Weights of a small mixture-of-experts language model, trained from scratch on English Wikipedia: a softmax router, 6678 steps.
Below are experts of layer 4 (counted from 0) of a mixture-of-experts language model. Rows are named gate (a neuron's input weights, with its number), up (a neuron's input weights, with its number), down (a neuron's output weights, with its number) and show model dimensions 0-95. Each number is 128 + 32 x the weight over its row's rms, rounded and kept within 0 to 255. Numbers have three digits each.
Before each expert's rows: "comes after" lists some tokens at least twice as common just before its tokens as in all text. This comes from a sample of Wikipedia text that the model never trained on. Tokens count by the router's weight.

# expert 5
comes after: "\n", ")\n", "°", ".\n", "2", "′"
gate0:113162138088110107107156149135143162092144130120102054150112153088059117142123103143109113195135134099163121161130097112104116131156088184129105104123102162128114097156141072066199094096154174097089189157063129142112165141112150127089128175164145090171136066155147181121106170147157176146
up0:107164144056075134084151119137117142105138138131142078130087140130092111165122083165103131138142114107163118172161137109083111145112110147111076123126117160162079082119141099064207094064116150126055163162071142162125118119093127129092108143183158092159127088146115155116094176173171191152
down0:108064177146121090187171069160091124085119139157121125135078062123154127112166138222121139196134125214082155138086121150101120168115118147137144115135108100196143144062137146124130115133186165121148107164146143146151152139168187146160147103116091123077141120158131102130150129114143101150
gate1:121158116162172126143123190152146174196126123128074122136129191150102118126184168182144109157143116102141147120126097036153077143148122132115148164140112107144135059070144155114104147115110113118196116176156112168090143092136116111163137148107150116046116107078166103115146185124192115141
up1:066158115156123148163133179149150183183120120144094133124112191152122145144168184196164131171143107110152184128144103074154088131109113120134135153162091117128154088076130203120100132139104136117189128163167114126105121110150093148152143141121120112093060065112126088108147183159166062169
down1:078125143101090131123100112091147163101124146127147085083115076050148123156110196156076107092127097135138083202137134143141126145141107153150167116136129094069131076118204169192141109075091102114099129109111105119124129175099183162094119101106070107116098107108130135094120154148151060167
gate2:146099099129073136105128115140099206132150082152087097156160119105126113198142109112070109117204117132131137148163165177087147153135188090146083118112121090108152138226060128114130101153173173060077148137114154136136070071131152122149090136150134109119118165133137137157137138149124127155
up2:105145156137200091138130122146129087143101155143174216084126161143192210135115075151113162111142141094114098145107088109081094123097125145146121143139138148171141089061166166120070128117099044117141143122160138123096119152100104132053114095174106135158117162134137164144089169100122158112
down2:105136095096169133119162089117127146119168144087120048165165115108135161163144111151196125210168138110169108164096080133178163107098114136109131139138118085173148143061144137136139146114141169142183112142173147090183127064102110118129134166131101093137108185041152105153106105101114099159

# expert 8
comes after: "1", "2", ".", " ", "9", "3"
gate1:090122143127182160145117152129166153097182142109115205148110127152074120140093136139161139142162165128111172123142109100157168134084147066167123184074103123233153173109113104181088097124155059155158107103157145151132115183100139128115128109124097136098158154109173148135082161080085116141
up1:115146146154179108097117131164079122100104145156134124165142106101145156186143116129146092148173157136149169068125095130179181099147114144184088080116141092129171113044069158118100125123128093103073127155165117190177160093128098126128115146175122169121095185078111128163110103175108089078
down1:159147141125129101095153163189123089118201126129150131195158166165147158174122084141169114175143179067108109168130152183161139110090135129097148111058101148086160194082106118133149132091109128124124133160110180149160101086108174145173105138149167103085096106133116172160156134191160109129
gate2:171074107141147103112109180090120161080066140192092176118144104159124131155086115073167133177108118129124157118118086136126169149127145135136122061107123162113158141146146157119123218155173085132066153084135095157133130084126142099109113092069203138155075093107100129114089086107136145134
up2:193139129098153143168156125128096116070072151151143075094115121229136142188169138103096130150161093117098146120108066139049108109118119158130082132104167134148105143150124135151113128137128104122124144189087171164112111098150120136108166096183152162149162080114114076142106103117207117172
down2:098136185148177136168127154083082126138113121202137137181078143127131133102133128160146112110168141120208159184091092172132111130155151156153064088201112126124125181151137133089065117154111102152132107149149095125174175133106151082122202136165141116092159113127122136123132145098149152206
gate3:134136105166150160084148088113158123129170156121074145151122085127145113169145087117139081191167118138121091082143123080075102190097100088128132073127162089095122120091117107115111138129199153186167120146096094100136170177135102110135099126090191138111129120192101132131155049097120075092
up3:161138130128118133119162081148101158118187151075142106150103129149110092119167117145125132148101098173108135123207106115084097179124065123105069133176160130155144106106137081097069120125168089068174101101087093108119137135124180081126057096088160123129113163112134132127151116107068039128
down3:131141130138093058107141121159136104132137122109197080140089205112166132103097185129195143114075081155130126134134167169138086150165095114155134107165137130121072161072107167153109107131145086160173126139107115150110167131125158199184167159180144081136104130093084178142099109090143093143

# expert 31
comes after: " m", " p", " t", " b", " h", " s"
gate0:138180122174135120139122080079124104112141096114141130170132140117116124183131146152119179182101123121068097054217131114120104103123152072151078157172148131151145122107153178093127137083218146098138106136154143089160126138143133133146127085153151124190125086138148096144047170083152160121
up0:140118142117179187133143141125074133114195123058145129127067107187137124148156112111079187209106146127080103089135107140141114159085118147134144109152061188146116162139147188116139134131154101114104097115120128158104091114122150120123097084130128052168137126147143150102088151039144167155
down0:106115161127096135115107114102169173172083172085124141117169069114118098062148138107178126124054082130119183141102129120148173129127162101147116143161189152110097146155077101112104099065176143180148134101120122144134161138121133185148127172111193169056130114076145106137130130154139152059
gate1:119138110088132103165148113192137130122185112133132134134089148131145141126192110144130120112144139117110125138106147124178147155159098159060101112190089132181170108229101159162118121174162155144199107150204077126140127090143130168122133143140164113156130134103127180104178099094081201141
up1:122130157108102121166114155097113152185113138111130145121155070140151128157093110112167154157086122136099132088148154152079124109089118114095054167108125182071118121078103078029126109119115139150097153099123174114108101049158110066092115104107142164094118093133127075159146136180088080103
down1:126085173078104125124138130121140136109164122137138145195148154111115145142114102073119130183153128115167139141111113122161123072080138114056128165133146126177076104203116116137116112111134174140170173103028143175084082140086149134140130132185185112120106072152178125100162141085133180132
gate2:207084166117140115111093098110205114115120140139134124143095115190142152167139118145196071156156094139117182106183150029088126093150135138113132171103159145134080110112088153133161203109143190151138157141124119166143151132158139117089077070132139107108119142129124125142130137126065127090
up2:108185090103129136108137126141075159141153084142115181165138141090145121124122141129078180116103126152158131139096143155165131150044062116139139121148176106093134158104132121183048074105116072081083083206121152105053105136120083115151154126094128161097145103116128153120129125135114094190
down2:204168199098129108128124142115135138131165123108126115112158072155069128137136074218159083063159116117108041133139117122060121131155106145134151147187142120099108133159086180133170145149172136122180147086168126140194144116152120137091124140168141123103137109144129142071141107130113078121

# expert 37
comes after: " ", "–", " (", "/", "^{", "_{"
gate1:159118158120111074083181118162119127122151086043163175059101120132162164159090120122130134076079163091106133186114086181068162154121110130149100141080109100113111116106132147154151178126162181109143086149100081138114107154133172175164088096118123133131137133087154124121069133187110133172
up1:139127151096179120165153158162116078118149202141154109131150162146134131081149105115085126157119101109138167095106098063152137125095193149128167076177156155157158157165121078143139108109131142179073126173153161210156129103116076106157137066100170094097104062096148143099161138110146154112
down1:121129118149138122081136118171146160171112090146143147130122111105132149115183152131088161127176167092095091200111163142142132117081172179183200114136085063119076099049109152129121187155157187111136157191125087119083076146134133122171124134123118115155136094113184104144164128082115141121
gate2:135089109139120115109111140165081169111092105133093137112126136153148175139177142079138092112122139167106167146123173153117136138133156074183148108082208137125073060164186147104042129083134123125105120122160137113166085131145141108124105152121147171154086104091148138107050180180182158135
up2:105143149106114111156147093100139064133167155126168144155141092134087096134075115144127183130186101115147119122131128093146124139131074204088128092168068111141176169115049107158212114127130125127095130143105122114082190126107127155107211140137130123110156133159107096132197088093107080112
down2:049161126080114095093103127088203155155146194163103149127149130094122143094131133150177138131156080151109126131115130121070131136162126172127162127116137114103148137135175123047127094080113190111128162123184157159160151154159158132136083092088120090094196096165116107145106110158116082191
gate3:135078118168086069104138100091148110139102070158130156083099157131129122112104077110145113096106113066133160143120114121172075124117130134114128165116140155112126157135134120124217176158081130149145173089110104046147108074117133197162141155165072130079131153077139195158137138132084111087
up3:150167130110150139077116149173119139090158179124127119184202118154094112122087111106097109147120135163113082131172169146125174075145123143114137145132113080119095119110153143127041121140157121166179136150171172155157121185113108047104103165083191145146139127160144072105104090161126187164
down3:124143071170076069156100077088149125092087121104122083065107116132156095118106140166139115136148131114132123094166134054179098137123134101109087167132187108124207161195148141167174136162169169165123162183157078116100130130121142123130158070131139179122150114149145156125187156117113146115

# expert 13
comes after: "0", "1", "9", " |", ";", " ("
gate1:133117100102123140161108131126215155133115098158104135107119121099158098119151109088143102187186112111115110119130119034110176197140170122134079128052101124114146110167126139102078087170123124141154105082123040139123117147137119092111123121184140122122095104183095144100160070104130118066
up1:075116107142102175125132086119094117076144102044138091159128122102070136145121127160089123102046094096093076118096150147145108149100151097128102124159183097108032110161109116060170109123183187115084161098128133107150123148130140150097080190148134140134161100108102147136154158124144123131
down1:149041102155124089196148159094097127086084131115106119177111124109094122171126137152101147107145098084097099106107180125146146111086173066144097151169123166107168189183081148162083115129135089181131103161135098112104089094096132166123103083127153088164145161181096144094127136136080111160
gate2:076178110158111150105179170131167133120102125103045181213103144102103065135162101129095095185122136127127147147119075144162192113097145127078142139079110143137188119128143079152133121181185099138118105116100092120122100093125129092134138135113129143163117158080121092149129090077177118177
up2:165081150111064073135099081169105170109107124138154118058087117110139151097131156034106134128124098179183170079125064131080095157146100191098094072100154131194084113113119165161121156118149128125150153152115130111099134131109120118101138101150114067105114138149143173121135165174116104130
down2:138073183141165158147134135197075077062127127152150117120121117130159142131110114141106120078128203131087123078140139076163117140134131201112164131091102085104110139131138107161111102104124116108135143151104121132162157066135088112089204171172132107153107040112165122085126099092160083149
gate3:173157103116153117106099142175164088150060144185084085150104159156103149122112116166107124126140125176103192121108111178116169170142104126110127129122125070150094090103075110117109142047223139107153109165139123138125144169089124101104109162126095100171159101127142093170091088118177185112
up3:201180163139128181141119109068116137214127121134170131117042148148126113134120151107089087121126121168154151149144075119113118169138115156084107052124087160064188146102130119140153116120193099154125128098160105103144136068097116125158103132142170172120141093128111132075105096134187106116
down3:122102126156113170158142170121118162119134179195111178105130159116103146086098142143051154147125128176130102072155086080076076096162140077136103114170092132133138132110133122151145100115079091108139085100208199069125177078147125121135119096150142118120142098122149099118105067068120100116

# expert 1
comes after: " was", " to", " he", " and", " also", " were"
gate2:087138120124146186128140121118121131123166082161150148128130144118111143156097140121151117131119162079121134169142091080210189170074195138168172136149135136176161132138066104095114156140161186134135162108097133131117060075143126141073153143083074147103109088089127161115123090058159113180
up2:136166121163105167125068146134091149121153134132115143151101168167172098147156124115097108127147187121067112173151175142107155067212095149146088116166132145179078124126123150117158146166063112082111197152132099129161159194148131082125102121102124095106194169118151159121136124164168170155
down2:143114093156082106081207143113168078137129051107119153141134148113121159154138124128174123149156140088162154122042152074137128128166123115119134104092103086098137149113145061138156106100114255144154129131148148145095118098101150168171141170114160155110163132172174148142088136141130131112
gate3:175129149161132172115130143122099122125028132136111097097153062134111111096131153125146133178123105152108150168126175041163127061099121098135158163098128103142138156124147103095075136137163107117091158140129141160244172138178131138112150162153136127163097164153152111149091155121131062122
up3:152139175116137153104067137131110137094174157111176143169094146135140124131090139084119154098144120092189057115142033214145077126157149192183121081148082119108163142089137110143138146115144122098193083114151141078129117137116091174114098142123111151145113091088124162147119080133161156144
down3:125133111086138110142074079178110126103135149064096092107130100166116093081133128128064199192136147101090145138121162136144096114144131127133143099146150157084157131141136098105124180170131132180157165155188152117150123090097095140107127191079113173128183183139134129142121106147168123025
gate4:132071083084159168169155086159104137134085130139140131189110091153091125078200124114149132104084113127135135149169082130072092173181158101068159164082098104109093129125119093099078111122130133158132100173179134131099087117137150117126105114148186109179133116163129077153083115148124052149
up4:072179150145199097085130112146159078113097141107146156128155192152153120129103072139173115108203127120063107110142105097131190118069143162146128119103118193128103177135164102061125116153138100106172131131111105132136206157107172141158172073116081175119159131149109144129139109132108152138
down4:164160104146079167132159093101123130092139167120074110138105128112124069113158109195107090173131071110127096089120100121112158179147203062107164107095143139119154130125121102133159107142178116127119113134134113135173120149178098097142093132125098131065118078218118089132169155127048121084